From a checkpoint of a small mixture-of-experts model trained on Wikipedia.
Size: width 192, vocabulary 8192.
Training: a variant of SOAP for the experts, 492M tokens, 2786 steps.
Below are experts of layer 5 (counted from 0) of a mixture-of-experts language model. Rows are named router (the router's row for the expert), gate (a neuron's input weights, with its number), up (a neuron's input weights, with its number), down (a neuron's output weights, with its number) and show model dimensions 0-191. Each number is 128 + 24 x the weight over its row's rms, rounded and kept within 0 to 255. Numbers have three digits each.
Before each expert's rows: a language model's description of what the expert responds to. This comes from a sample of Wikipedia text that the model never trained on.

# expert 13
Description: Line breaks (especially blank lines before section headings), commas, opening parentheses, quotes and heading equals signs in article structure.
router:144121131144108127101135163150186114114144144114137128125130157129130150120088133062130128122115132113176151103144161122153071184096168103143123106151182129186120109131147170141132116090071146151133106152132108179110093123114158134121123099096152154085109105146154130108158116102129117139175076108138150144119118150135120130122100133140167144132133125115102108160095164159144145149132128071135128094144133164106103092132105111163122132136165150075123130095112151125099117112133124098105130154106142114126136166126106136117137149100155142104089137141140136114115142129087118109
gate1:112106105109077102120119130130174101155165150111134118112144148142144127121140091127145109126132170150134151138137129132176106107143170116162115080136122095143148096140169147127127115097145133149133186115113130161108110145093162146090123118153126151134142121102143154121139134121132127116094169122159117121162092139135145133122077143110111119156154149119120153137104192139139095100142140106115157096094133162136164090139111130125074128124132166121106121117100121097113132184109078142147124151109137107089172082124178157109090143114121127109118161191121162129124119129170126149
up1:099125066141134141161125098145126152157108114140121145107115112143112146139146111114122098156103082102139105117137080127152166113132088189127114081108162100167124165133127106146109152113158104126173117098133137146140114102132136155110128076129102131158142143118103162130114099120146123102087171066129165142111142111072114132143149129169141090118144133125177175138155135130145104114114120132129099146117126169157162162118150136203129098144142098151137100137109122099122108135141112144108083107118142117151136110085119144133116138125125138145097130133158132125169145116078132106
down1:202150134107106137117149117151087110135108127155126119153103083175151139110144108122161112127115138150157131131160123138090129140148139103131146145133148171099156166140129148089115116173149143149185132114141129129091110091146149107174098141159135144128159136156075119154146163175146145095131150158189156077140105135175148160138097155128128126136097144164082106117161157099119092108142147130094107155137109140088124089133142157140148104147143154121107137162157151119133128122132169099158142124129145133124115130159125129124114144149153092112147124112142128121090102134164142134
gate2:138096104112130123096128121127123105094107148107066109120149128102126170129170125118136119113120160105126099117147118126145061166152153103137092130113120118117098104174115139196098119130117115151132095080151138101118126077106106113136094130100123162137110129118147177120142093095115138117103089136103129099134106116123166152075138108119145121095125110125126085095141119164139148097094117157143110116145107093173149159115102120150115098116131132109119099166118155094122130153114155148125148110119194145108174142111115103135084129124088100131137131161136105105135159123142092141
up2:136113113168120134128128135172160092133116095156136133119088150163110154111161159169105134123086077172177154125127142148108187128160128155108099121123109108084156100086114164106127163152153138139126119145101112129140126138115142117096136150158134090134107143156123098115092112142165127146140125100129122098110124148130147109116158148076084120095118116175136138124131111093076147138119134128160123141115111153147130108165138097122143092170155133100186134171086095112099133130128136123130101102154113121133142158127134135129138151143122122093167148091093175141146088120116141102
down2:121111153110146126112110114176099089128119134137148138164117170125103130111126145077147159121145160081118125159089156111169111105103159125117143101182156106093149101123116102075163104098139149108186159076133158100111136113085133137105138134143086074085138130127143113129138152111118138096127128147118152108136163105122111143128127124135144129116083100149119126146155156108147138110138164079149106096119094098130115124117114127105094091108125105125134119130124132122132100157100155129141161133179087139085165097125136129128109088147090152125111146149131135126155139099126165172

# expert 6
Description: Prepositions, articles and verbs like was and is in prose, especially of after one or none, plus list dashes and table bars.
router:139174140159101145118148121139123102112131139103080147150123109144102148117132165109154092103118113141156163110149135101140114114131162109178117148148153172153118117164138126150155114122117126162113162148112142140098094105107136150131107112087137149116103141146127106091150179161087105147153131087144169129137107151076114164100122151151160121144113084125113121157124142107143129161142103109130087143138137215072116120156141149149132127145132178103140123100124143142128104174153156105132094137134133157170142148074114145128138174136148129105142115149166125115088140121131129130
gate1:096117135130129117136127157115102098137109150109086129151097158136148123149143081153146119138118129154157148143161118164055102132144125116122137121125154149118136110133152150144079133082148158103119165076100134147150132169067149163122161179146130096118126125158138159157127143127137111139080108080142178168136120141114106134106159134176170107154114087145107095161118086125173140171112135112124134131102121107119096136131150152119150127118106126112142080075138144151123167139150150111123114136164148113142131109129115083114138123154137082158125105121129153138131151134152156133
up1:140129098138146123136140161119139098105172126137118140130083162118105146117129105104108173132150163109116111164142116124132177103143126120131098137123098164170139118112169137123085177195115167073120137164127099167102110140116139168135152102123152080141122128097104108110126130114133128147147127149129095094125140090160127155186147128111152105135109118117152131106144100098173115153101146121084126140131144143131118138115072105154179124119123159111150144169126120125173101084097127120136112131090137181112127131127148129123129149158102152141112138125130124145092116158098071124
down1:106102130146130111146147158137149159172090091129116090126155123137112127150117085117105110166109104154131131111159094107132103118119129107157179103157102138070112134116165110156122086164154164155084141154105145154129134117191137114122119104145132163162134130123100157158133138139099135130131189150146121127123140096107120083122100124115119117166155133106165122158086180120122125090110128130150108092144170134125126139165105121113141066113094109106103125149140143089135141114115139059129160160119144141140155109132132140117116155135163103127086112108169141120140114121113153137
gate2:123114164141072130121125143121165095103145161133109136125110124134116166150126126137125113154147127149129167129086126125116165097131149130134113110129142152165107125136127114109115128135121084128181131114117141095117092138138104154094146178163114130148156150106079157155095161166099096146136179142164157172133111106155153109102126151130152093125112148175156103119117120104133150125127117122134159113159096153171135144182111104154115145143078135122114098120141168124115132144146112090098108172137125097111116144123127078146108167108116150130141114079112165185135177109139099131
up2:131112176094151152116108133080114138138114106125170118104171128170149115119091177134150145102123105115107111141180143106167122134168109140115140122114137107109073136115096133122115138122151141157140112121147106101126121132118179132153119082108124135134116135113127160128130147122170127155114070107100132125082153152143134113100099093073162145112141139107161126117121157173159097149138134136080130126131146145139112129094131132152117092161126128160126144133106102135138114148126104149122146098156098148159148114095166178092165099146118088166086107169152143103160134138129165161
down2:050090099150144157087129088108116104120120115106113176123141141095071124097116107101132139099126150141092123100175106135166116120094103130101134114101092120129167104144101155158137172138121132142121135144107138203149164105117109123109157087150127097137102128153149106147136133127159131121134165100130101143129088134132096107137125169152119131069129104101102151130096174124156119149134082093158126134123113112115109094124141165089144149139124107128147116126079134156132143100140099115112115133115116108119149149146122127122121110159127133108094113130139139130144135134115076186

# expert 11
Description: Word-internal and ending pieces of longer words, such as ion, tion, ment, ry, e.g. br'ut'al, se'par'atist, a'fford'able.
router:143140155116116168099126106166142097103169154097111134152097149162114165113133139121152095096107095115148127091142145111166127143079136124133130092146140149142100168156139161097136103110108128149128183133112094144101136101128144136131091096138157111116123136156176096116151137127092176182148128129154135160137116137105134127090100159154132129157119131091133104148117110139157148141151118123155125175116118110116086161170121139169149139148170135120137149119082120133114105151149165096117091146107118130125122134130119173138108145091170152125104116168125108111122160074156136082
gate1:166159099163159195137100114177104133125126124149089134147128109092166119123123139135063088114113134113153131135166107114126135122153102081087176101110117152143090098138148154118128151111066112132101130097149126123096127096158133114123140166128114136124108160106159112170130147102126142128129150096139104123136077126086114132131167141121117102119138107138116121110124123166175138094151123154117129131143121118108109155130121117151105103151146135125151130135052136147100156124137114088140116144124122121151121124139117129172144177104103178132106097124106164104134080094156146137
up1:130151126113145136116128092173151140123150148119167134090115158117097123169101165128145115098136146073068127101108122118127116159087136143148131105115130165104101138131178132142103154120131110104158117147114178130129144116134108129123101111124156145115116101132098134126111111157101110099079131144099143157120116172182155104155067122139091144112108079139141109129145120157116131142127165111080132145076131186123125125080122109151114103133128102141156134134173158148152098129101112111154135120124138102122082147139103085116173101140127143150085139113115109129107082151137135142
down1:108143118121121124147121159141150146126175104103116125112130142146106107093118174127185136162094099138129163125069152157154121108129133163103129194106136099100119122082127117062139128128128170135144117135097105149129152092160133129137168125156115122138151156146150140110155127116154104126138142116135133061145124064139147115102110135103132139115110158112123111156091139168150094107095115157142119149109126116102146137122106069141135113111108126120139108137163112169104165094136140103094159111112156129110122166126127104080127107135125134106161101142085149170129134127117161092
gate2:110102131137130132135125086122133123085130135156158160090135103123108169120139117127137141123107116144122122094119110129073162118120137094067133127155137150169149122131108123127140124142125161112128136119091129134168140124126115114117089110169141173136116160164110112128124123140122134150113159135163080174143139094079119165167105128132146149103138181144140076111156106126120131108161110144149143101110085142161119087171145097184131184132089095109147147130102140168124085127136140108122115118148085167121128106155125162153113123113179181143122112134145165107094130132144110137
up2:130112141133125141125127146123146165165159099114116124132110148106112121132107175103099072112134133136134125144077108099116140106103156147120155104123155131129130166116145081143159159135135129094154121104127142180110110128102150153155081131147132112112126112150103148109130141090118150137089097143118156193150099105105105111118137106111102169105142119123091138119106128161129122118129094129116152083115145144132165121148141138144152042094129111127090143127102128118144135162179119100118105101153136120158136144092142128113112130107150123142126164135120156061209145115128164143
down2:114169094147109126144098108151097096112098152074136128141099144091096092137152131134134109115152096118136150110131168101090159148152117163113111167117098131152130111080128158090121131113091148113131121136128147160106114098142150132141130139107108163158107130138149122104135114129120122103134155174124166085086147114129123120138100120170131114094116119111115187175162137131167139140164144151167136134124166159081150157105158123114108121111115144121144114158112132146159176117124122146134157148113104076103144176116139137134163131190152100087091098128108139114120151158108120129

# expert 3
Description: Individual digits inside numbers such as years, percentages, money and table statistics (19'4'7, 2'3'.9%), plus sentence-final periods and line breaks.
router:153112176131062152122169150178190109119152144115125134167111142140137151126104095106137130132124093175150127090106158104141083146123149147142125127160155137140122109102126143090136103131077100143143162161134120146112087123109143156139115138103163123109117162135145143080154141091097127115159087108164162127153122138129144132092120131162144128119142122137114123136108120152185151139141124086128142132117125148113112140128124133172108151173170159118134117102119148124109110159138162117073158159095110118140112148116065150099143150129167082118088142130138128100102137131136108114
gate1:097103122125134140111155108142134144089152158104129125144160113118182152133082123099143165151103136126114118147104124127172109151094099128121133105141126134167125118151126123141124164171111118136134128128121111102167140138137159130095098136140084111093155131142127123102145144114140127134147112142132135124115192127179124147158124142084071142110088110096108117177109163153122154110113118117120123072105118139103106131150121118131102118095117129132117135147127078155114093158128150139047115140126100122118205116163119164143122104153094131118090122121106115163108096126160087088
up1:156180125083155123151152142143117119096132153164110093108112190138108117084105152132141111125102116137147162117123121122152115131116127120116113136154190126090188122112145116100140172116088141076116118115112087124135131119151078165130135126127143099080140144119142133117106144165139123121119110128112103108152149142110110140151158101132156111174137108122145120107110152145105148110136122115098145147118137206080176106119150086111110108134134107105101139130151133129144186161130080137197120123121148111144120162149112131121128085161112136150159123116111143160132146142127149137
down1:146096142141130142113149171132120108132124130157116107133150099100074144173135103102149146137136125085131143113076160132102161095110102145065188115141082147135142125110109124127124134111141133132089119081158096121143130137118137105088091127124117094138118148171135141084150110111132144156127159113147065137065160103122135108129136135164135151115128149117134077124144121119160105132139131098173144147132076121155122152140135137111133149185148105127112116099110115116115133160089180129120154087110108146131121138140162159172095112123109120137130118150139102112130141149130131189
gate2:159152132180099124120119144137101122115152093133107124138072096142108122111131134147143086133146096107102073109080169078112133131128193121116123112144107134142126107092126106134129109183123154107135150155127106111104142170135132156120184133088142139088101159127118126130141139132088135113095107149170153177158111156126186132105120112119175068111141102135142127120118142137151135107120103128126158137173111120165152138137114096138135138119133068113128127128109130134165136150151119120128160150142148143081138133114150105107130116152118078124140122125092130177131152135144099167
up2:130116082174088159155128140123112131169148099154120160147150144161125141130134136112186089097155145149112123193141127164123143121096129119148122087129133143141130133161116161141119154144176150145133112135138117126139110125178114122148151135127134151137152176136175141142121156123114127125162168116143122113163101129145151132112156115115098145123145149133127132137138155116152090134169138093121149147150140125116139134146108169155139136155132155161147158136121122142126132118159082133159102139154142172111132131144116131103165081147189142159164103128122121128117147184026142136
down2:077095112110068134096162142125149159142126116138099134120141145132156119145082125095120127147143138156130135148131157152139126155160123162122084130112129125126115118112134132102117138128104092112158108100102134170083117153148103097117085072131147122132116101147085082097112146115146170132106119138147153156114144153151104092150123114059103119145139110116114096104152118101140138142094110132114158108116102125147130136160119085123125100108150112126107104092155086166120161117061119130120138119135126096107116100136162145092117111150088095113132139168126091119162102110175089115

# expert 15
Description: Bare space tokens before a following word or number, as in species descriptions (aeolid nudibranch), tables and dates, plus capital-letter word starts.
router:155120162164103170075182167147198111109152139130117157148108142131121148104118132122151119117104108131138163109100159129138081164097159101118128167169182131154105159138102152091136104131097124132145145154110087167130110125102167146121111127068129149074119185136150123111140155110114102126163121106158152151141070117123081136113110132144148117149127124111116105128106115123128170155101123077109108139126151145122126128141093145156146142126166178139153150124128163112109114127140141156139100152109109160155104141117107144112115154107149137102118138144147108097116134131120129124
gate1:135105099157119140129143128175172108131155167109132153117103116113173124134126136156130098151129138168126123156134110121142128108097133112122145141136167168149171161115098128139156111126149111118197121128101104140104119141096100135127097168127087153167146128135118136127132099129124153093129160131117088125118123123157134094125076149138123140147146097096101192111146125116102116108168147152104083106120140133105121129113141121111118122108138140131148101078195122095090116115130142134151136116145105108133128139136122179144131156090116196151095185086123142070147120127101102136
up1:100131091122112120148168154113136115095121123104096114069141135098171100115112162141115118122157111140118140113165080166137135136125153085103117142082074144101120113119117141173120116125113122190135126129173136162095100164134107104136103118108111121129123123101137136135136134178117109150116095110136111163115107082124119128140123141123160126144131113164091118099099124130160107119145135109094115133129163165109100118138126149120107165106079111122112129157147088107086157095154151124165134093108140136104117156104087117105130172082171124135076090123139104154137145092145112147
down1:152161095097165122128076129178166097141143097130135134102117120108135118127145125158156155102139108131147136154119141145101185118125104124120120116128136170109129167117098126134115158089164122103160074100158147109115144125160152130150155138083103103163100127178130124103167107148130105145160134107085138109122157115178127119067133112111098087152116144112110127158122105150138112081105146124167091111107137149143176165130127141142132121156142100126129144137142161115073140118137111116077128113156125093142146092142120163146126148111165143171140166138121137130141161150115147139
gate2:156164153106145128077110122095168087142136147123060085099118117104124131119141112073128111168092106067111096135121122142133098100144121121089098133154148101133156142126111147093130141104185134093165106093123106148101166138112136127083099127103066117145124131115158157134136126122167101138107095116092156107147144124108124137129098127157117115174130131099149107154136143142148132108115097138105125099122151109129123137122100143123067107139188130137126130136171140111111079170138127166093107136112121129114146148118167121132113155145120119106132113126088147143134097116125145108
up2:123091136131175100121132127104149136141142137115121149064134162114092125126138153134117144134114111166135141124114113118115106163121108123165098142098142074130105186156100142149133134106122124141108102170127149146160112163130113127107112150132137106175108138117164078122146076125136107156189156122154151113141115099135092172103124143118120126113120099135114106157151176131168155152104111144118125152116106141142104120115134092097159126132127149159154065135128087104162130124135118171109166077143145104124161151093154161159154091139095171117140149147142141099139147136110151111
down2:120112159119102108101133116113176105111127164115136105094133137146145131110101148128111107116162137079182181169134146140106153168137139104111113167103165134110127142111191117157107099172134126148148125109128162099147140097168178147127130171128168148157125101105143136113093141111102121172115163115151088088102085094113102129110142160127157135181143099150166113117137121153097101123147119120105105100121156167129133112115121127086138122126149120093137132132136114091140130158134120098136128122122118119145144157133130120172106141116182113131120105125142190117077128110140129104

# expert 12
Description: Prepositions, conjunctions and commas after a verb or participle in running prose, such as assigned to, administered by, wrote.
router:136170145143096145126136134143121112129131156126077145137153126145071146139109144107136106091112076128158178107133150122135111140124139098140101136142142142143132095110146139134158121080101126135157169150087110149109107101102151138175110107114138140112117164158135103083155176151109118149148106089150142121122106162094131162106094161147140150139111078126108114138128148124145134153148105096147112144115148202076115142151109147146146149146124128111148140114075160129113096157148152086102115155109126150177152162094098146121131147096138126091125115139159104125088155128112150120
gate1:143101126145145123149105131122095121089122170116112119122152114133077118108099189155165108119090109136119108148129119167152130114098095165147120139102182123128149107089116118151114151107135137070165101177163165133116153121130096094155116100135182080118118174159088126128107135148121155131096107144139164150119135132114124149102148150149091139141115160144121136133142129139115104169103161099103128112158128143142134158120168107122086099129146148126079109112135096144110112099167137081120115119128101126126127126133096168082170118106117129104111106113171110163122121130137114164
up1:128143089127124121159080132147159123142121127131132123099121141129149158154142176074125121096110114125115117129155092193144175112134201117144134122106128127128120127134117117093083169129153105132134081132113147144105114140119085140128075124133161105152163148161121142124111134129185126100110143110132083102157140102122109101145085125147153122159176166113143141108101144176107084101123107180146119117152140143106161152121107134130150140158169102138146137144128108109104123138166132137126115133152097150162090115102121158125135154119117158119143129152151153143156073098126093130
down1:132094148123110162109072117137118088145109096125103126135148096169073156147102088140120086119111147113080094123105145110142131148150087140122102116099118144131140119130123118159107138075111150154095143138161088091104161111135157115138132100097134144126148102104141101133141089136076120148154106085124144176165106113145109132080143127167118120128073111123099109128140117110143165139132110079118121098112123155098119125115156160114121125189130138131074114104147139147122105125128172114129125121137130122079125120149142135158155146132122135118155075117111094117131135081085117118
gate2:163112099125102101142100141122106153123123159179147155151113101167101090134152095144171162094139107134095157130143098079149152145094129072130120157139119162128115112149166104122155129123147125143156095197077109103147146124167120114152139115109124118141158138132171106160172137165146106128083125136150159138137127122115126153105115109100099145143147082147124125124111105097128159156143130122099130145092142129082106095128135116113173115101128132107154090150139134116117098143093135101116135165137127154142132113122122059144092134128115137093086152155160144099122153122140133111
up2:126161069143115120125155114109104093095128155115118152157157130138139101133127123122082148180154146137084165118189166093119115155094127130114138145164107130141144137141084156107127086110118100118143122147126141077100132146126124156132097155114107116132086127152085153124123150116172116173142158146177139150077137126105141127148150126139098118095139097107156092109150144143059166113169113140146139121133167106158097142121110111122088097094139146125092134117131163115082136109127084117141133134136124140120118142156122098121117119147147129124136134140073145163086117115120117141
down2:100147105141178119161142118112115140112111154125136153144143157155148139109108098146136129122081161162147149118137135119131163161137127123131087138118091165108167141134126124093144103129119094114127089147170081140105151108120122103131158116148170117143108149163113151122113144123133124114089129183118115133110161102086150100115124138129140177139156118086129171107122109077150152125136164134163097152142065162173092147154137130094148144123062153126108089132129125126143130100148083131146096086108151148094116111129139163142123126153111171131115122108131109170096134099111136151

# expert 1
Description: Prepositions, auxiliaries and clause-opening connectives in running prose, such as of, in, was, Upon, According, plus commas after introductory phrases.
router:152152147161118170124165107151132106128132147106082149140143142133124148146117135092142106105118078106151171113124168109141099125136176091158094136152138140142124096128136135133148135067098134129131142164081118136103117114111154163150100100101129124105105150169115095103172184136097119149151119100143163094141088140097108170110114134155128143139106079132124122131116155141145135118142064119149104134105134183122120129136122140137151154128129147123141120104093148123105099147151172093109118137112146186186154142095113139117115153111152128103120123138151097107078147125099144129
gate0:137186157154099131132137097137084113115101136147135137110139167179162092142110120106141118093077139111141167097145131134116119148159142140155145137161095116127130105117154123169182118092140097142096102111105168100111143083158101146161116159131120136131138136121125116140166145125166104099139133114176139096111110105128138127146173107146143110080176119138139105143169117132154117113153075107132122112136119103105135121084122119095128128143124133123095149119133171118144120122135132075124116119128085131156119145157121134148137101078143157124147138115097148143085082148125079076
up0:113147153131123112121067107128143148126162114114145123111144130165173131104116117131161119100138162121121135118146138125123139108104055121126109127135136182117111143115120096146129102168091139137076134118153105113116101087116105117115097108137127143130133122160161137137128102097117131123159156113138155151101151127135148115122105109104142171143103106100123139076104141151067136124141101114154133166155177159127125091160123150100154114098144131155106105176127148151112141177099112127117082118189171153168154122104112114140112120114157097095109141110145160192095126140129106142
down0:123156128136092129130133146178135132141128191141140108092128120138091114165137081164135120048144112148080141117114122125090116121141139152161153165125149143091124110128157119129103147089123138111127138113105091115116135085099117154152158146124102097137115123149134128123127126134154128108153164109086162106139140147159129184114124124140120080101137108160145111098132113085148120112121114129070158081099082120101144124123136122113108110162127163114131141080107091148124111103133103114167170097171097138125110110129097110132125132122098151123146176154144117155121154110152119085
gate1:136137091086163124093117122151103142167151123122090142142138142126137150185109143077134122108107140102151108097112173126152099108162147102159092176148143098114168106114130111173133101101075161095136114138104170132108146115101125147146131135142102153151139141135107084143126153150137126100120116135146130130130156150168121143116115166146133138117129097108157147109148159097092115139097092125137119153148118108150136101087083101155174100109122092128127143120157144110136111121125127097108111178161099189159144109109108123106161155086105129163127115164151151122102108127141114098
up1:124138073134111160127091171116127111186134091095080057083146158163118147107148139121126093117149132135177110097145119116083137136130119105181114124125137104147082124147127110111110099182160161107123122105114146144137137145146117144163143113124124154119146136144121144112147116170123134117138121102136158154119133180118161132087112156153116143119147127118102155132147143132152163156117135119159148118086109120175125131163111088116094099139090141104160139108124087133139136132103140138099121132139177114160125186154138105136147101158117151121153144153159092106132151142127135092
down1:090133136156140142125149125180092153146144144139093133157129131119169154140133082133132127148146159175103118095146089148103095141090119134112129091146114128119130099143122143138153140110101123105142088093162100141124143073130108108133096123116120121108160085146128157120152094102154103110122109101096101127088096158090094103120094162105167153192108188113114104153109136104106089134103086089142121133105109126134120117152101126134189100087140129180123141122131127080126126128132128122141127151128107136153119153119171122138134160146153126137114109146165137114162123113158116093

# expert 9
Description: Pipe separators between cells in sports, election and statistics tables, especially after numbers or names, plus closing brackets and quotes.
router:141142174162123153102162155150154103113143134123121126180092146137141146138123112107144115093078112133158127114120141087166097144125147117124111148182150143145107148132096135124133104142088104135113149160097066161116097128109140145145093120098141135095119136153174109115156126126087146169156121092164171144145133173118109145112112135145146127139112107140155119134094154145144158169113111098096104148108106157084111107158131166151143158141183149127140144137120147130122115135142167129149111147106089132168108147084105146124124148083148108099105102141165094094116147127094124118
gate0:119145131184126093121132128185178101166140156149076128167131148139091112105139126105088127196157161125144124152097124095098120135109103115121191142139126130144153143156156118153120142123126114144128111181120103129116126094126140099116116125115114100129211124142100138119137129144166142155121144128119125139102142114115126099149133111126147165162124094156164184172141137119118134161137101130085094134090120141140100141135147106106139181164146159135151125128138148102167126171117158141129135151160142130141145111162129118124119102121101124099119130074137120146163116155136153150
up0:098119135120125153121103101138136109130092122123091102158143162125142145178086139081141129126147129135116095137124106146136100141155125122116138140121135125126151118146140169160128134184133135150095177171109167126106146102120151138085154108064139153135157154162121126152127111124160144143140118169125126154119124213149145118144126134135123130163144088115093186121163137088141141148134125151104132111136094116114084126171146083101108131128114149147118114154115136106104111135094103184097130168132159153122147098130128153142097185101120142128109064134106124109126119107117129130
down0:127119112131092146101128109085132097103115110153107156152088113131127134135146224120113141172112134092101151081133126133121125121116120148112136170150150141124128132130072100143113111107110142075158125137132086114194098095111098076111119131119127127112097128077100074130122119146128131158131131083092129130151138120137102172117141157126126119106138128134107121138141153171140097131140095181158145125140142112096158162120127127132097164148101144143150141119093168159132163122137166142135103164162121131130145186141164137154101111129098141149124110122105121131127141114098138132
gate1:074122127141097138145089134135131121140139079145122103125108123105128113115151131103176136155132128081120126086127121117118121081102153098089152130139083110098101158114103103092151121131120189156088152125162126177116108145154097145129107100104154117110191098107140122144086137148150111107115138112119147178096151142108161183138130128124140126116065137116105146137110131125119152170146089071097123133103098139122123138135158140174112096163147105144132100148122108127103116117118161106121105104148129165091113155153084145146117154126116137116124130095142123129135115165126096127
up1:140075085163153143111165116105126141124140132171130169156051099135117116150181107090144084112121092140152128149177135114090140130143140164138140129103142124085108142158184096088138080105153125122165133128151138147133105098126194105082095110121118151123113127100148125147170112131131142129145123136122127129113142095148099128148153158110114168104129110150124107102098141130102095181154102105147126153151101148152139138113139108100119138164144138168126149166145136173130116134126162118128134102122116128120155125121144142080163109127126123144108133102145127101132155163157131117
down1:171142145127155175094103133149149114076159125153098099116131126130136122139128118088166121156128167124139102069118138133124151081167146129101073139119126122142135115112187154095151152142104154081127112160134143115073113166152131109131107118119141124050124134151157118148144086161115159137136122122117117124103136186143113144072112148136135110153127142112121136117143125106127114132104142141126125112147156119110140153113149085114151115119097124187135145092070121090191152146119141135130140145143176140135132143090137151134152126112141154082138134142125118104140142146131152126

# expert 7
Description: Subject pronouns and common function words (he, they, been, first), and early fragments of split words like E'th'ics, 'vi'ctorious, 'cho'ice.
router:157145140121091145115129152167104086102134131109092128146122157138114142101095171121131096113089110127147150087130126085175096146082146125172142138115130146149110101110134142098125091100101102163152175129095071136123107099113155169123098122147153144123112129147149096111134122140110176148138116109153140106103133133108154137087113151152156157145104105111097126132122093128138142152131114129188111128129130152098077133145115132158177160150139120117140159112088148155088082156148158124126125119104128131123124142116105160124122154121167120121095097161147137074117182104131143120
gate1:152163149138133157132108143133147122141105130124129102168143162156111117105157140152090148133127160130133129123148144118126083153083117144159125095117109083095127121096100126168096128139143107178091108125107118130128101179161114127117135130119149097143113115096132115197094129125120165122159099143137137110093167114140141163061126086117190126100129121149115127109141130089117157098152170109098139175100124159104093131172122119111139139111118134104161151118091108142098102103150144114136139083106108100162136092096157133125122129144137187118125099139127151105141140104154111111
up1:134109104138113124124079122170090124160160074101106151078130128142141111144115123154120131119137117111148099096155122126138123114095116136106102114151138139150135129113146163100116157082137107146149131101152143128143087149150132132118125127121108190130101146113116131152176115144117111125148167153137142155145100135098157124148170159090166140122171101131119153116145138128136100148148095111132112131139167110142114115103134110137119144057169152100122137137134115103163111133133083124116096153157120131118105124171051138168118096132097176096195113104160144098102126106148117134
down1:131145137113112143135115165156139135108091136133103148179104177124125093088139129112167156127114151125124123096128155083125114136119125141107128168132115111108132157116159116123152126141096170136103146135107118128151141117123141153142141133108112112152130118152135148137109104134161138097146068134138162136114090112131095111114096104171137115138155181095141113119167132099162155126116118151136136108121102118106087148121125191133183089106144138113157134079097092099158130161143185113114150117136103115080110113137114142063193137109168137104089119136121146092105144137099114129
gate2:080135116116114118109123103103098081118156096140104106159166147108125127072114136129112114118112122131165134120141156121142134157119166146136186116155099080131143152170118084186105101137079126136145128155112116112105146126120096161122150124193151093090137159121146145108125144126125179146153133115116106115129118119108110116112102117142135163127133107117129162092136125095093111106125108168131115115121112146132147103095098108137128144137108134159155150099141146138115139121160114164115181065105185155098108143107134102100118148129170120106158181171144125126117146123138143138
up2:107111099106099063133109133129148103107100112094097153135143150111122119137173139128146151124176122176102143154133124160094129130136133129136134100112070101164106101183118149120149094155087154143154124114130169103119163078123140101121117132107141122127112120116127104108103126106145118150150143147124125151156130095112150094127109143103136109112120112099079091134122177104150168158107100159130098148113144179098103124110143113138114188173128135154107171136103129138146157117133137171108116095130131120123122135175112112080122123133094119135163123114110111127183104106129129083
down2:156129145174124135124138138158101134112122126138157104111110159092083117109142126121119171099138122134157137074166136133130090106124115125092100109126161107108131127098130105081081115114170119100153156103082108154121102140161134117126131167153124108121144140106133135192122154128086114143131172108127122143092121122139116117155149140151114107129163148147101125106125173185147116090153147107132165119109157145113151158127122054144101159107123084129149127150138140107070126130150136071144105147129148141175135139134179152148117141135135148122143143165085131133113107160111119129

# expert 14
Description: Short consonant word pieces and digits inside words and numbers, such as Para-d-ise, 19-th, lo-d-gings, can-al.
router:156144178138115175106142123158121104099163133108126147134119152142093158135122142105128090116115121127125126110129138115134101145068142135178121114140112138132092139144129149106162110129110108132144168131112132142118103134127145145140090098127167127117120155133157128118151111127111128160158073103167162122150110091129165110103106149167102112145148120085130111133070092116171155161129123115118130185100100116134081157162132136146174133152185139147139158116104143123090092161151152112094089140087133140133109136143122168125136150130165127126080131148144105083115143117166165095
gate1:153121117135170119096131146177098135142130156147159110120136128113068107169097143147102106097183142163129129142144104097153139143107146100107185115140112137126105146127125174169152096106164137133131180092104177111114088161154117137157099153143133152121117191155167102108083149141102174154152143114156100105154135152106148098110133126143127117113152125106158127117141110116117065127112112153097152165124109130160135110121118144167093086164106142139165125139120151118160121166150122101135080125134123119137125142157132144097130132139141151134107124117153130133119135129111141166
up1:142089088106128116155132183169115139122071138105149132133147136139153160140174131148161097167172159163132129121147116104120135132107103143115162131133124093123111185153067121156125126143155128119169129101147165086145093130177140119098143146106118148103128122156130128106122124166137138157118145127160136152123123115149133157133161132105120114098115107080137139153142114109093100174132158068129132096138139139102152129105138120132163141115110184116134124134113129089114125145105146063127169146150127132163122125139150132146119169133170170149145116136156123097139148075141112116
down1:166132128098172181128075124134093125124155163151158114114132079095099151114096157105163145137117110125080089139110116138132144100116152114109156135138117159135141132129118111132123125158097177116109164162118096096163115158103134123073130128165105139109161119153099128113103106138175119121144130126139124092095112156090148128089083158123129138146110138127116119100104142129123092117109176129147151092118084109126118085102127149166111162115161122081136105075179110126099086135159138123121118136122120136109121132128129134100142118101154120089149126127088102090121157143137159122
gate2:167151127110129144100135128143142134128148140107128112151118086124108132158103123119118139133103187118104084119164133134128124131082154155107182151114098142143158134138143134117140125115082109131131134154115133136142148122108089110123127156128108132132088101102161111100122120186180120136105126128139144106138133083128154110114121186173109158130127140138096129147104093196111172156114130089161115158124100116116118124115132087137156154177124077138150163139115091068193100121093089116144100103124134143099112142124151147132121118160129147122151157147132117140160099143124123172
up2:125103090163131108141141062152104148101098126159088129157103149116096075139137114114127127135144136100120133134165120132124145155134180132117133101179153074120115148108109190123140107075145146126118151114143120085108124182141116146121125152120177133094138135117152145124098149132146148145128130111117122117194133131125123123146144107140159130129123107112115129130095146114101102108127080112142130085101105128171107071127171116174130124163085121145108139148133178151156128157113130144140144103094158136083084128143131141101130096151156111109101141139118132147114141100116145165
down2:152126155125123142119118090125131177151159139128136117152154089135123113155146134157138101197097084135084117132153129097100141114132131165107141116133157155157156106153098098083086131120139158105114142094132169109093144163131129122126067126094103094105140118154126118120138150116150115124129122146138102159120102148128077130165111139094107125161163183127134134127133148150087161127151132103119098138115101127094122098103117163135140116108178137097093100124166106101120069118140132136106114118151099156097102127126134179115146158125077165146113138092166145121142134115142125125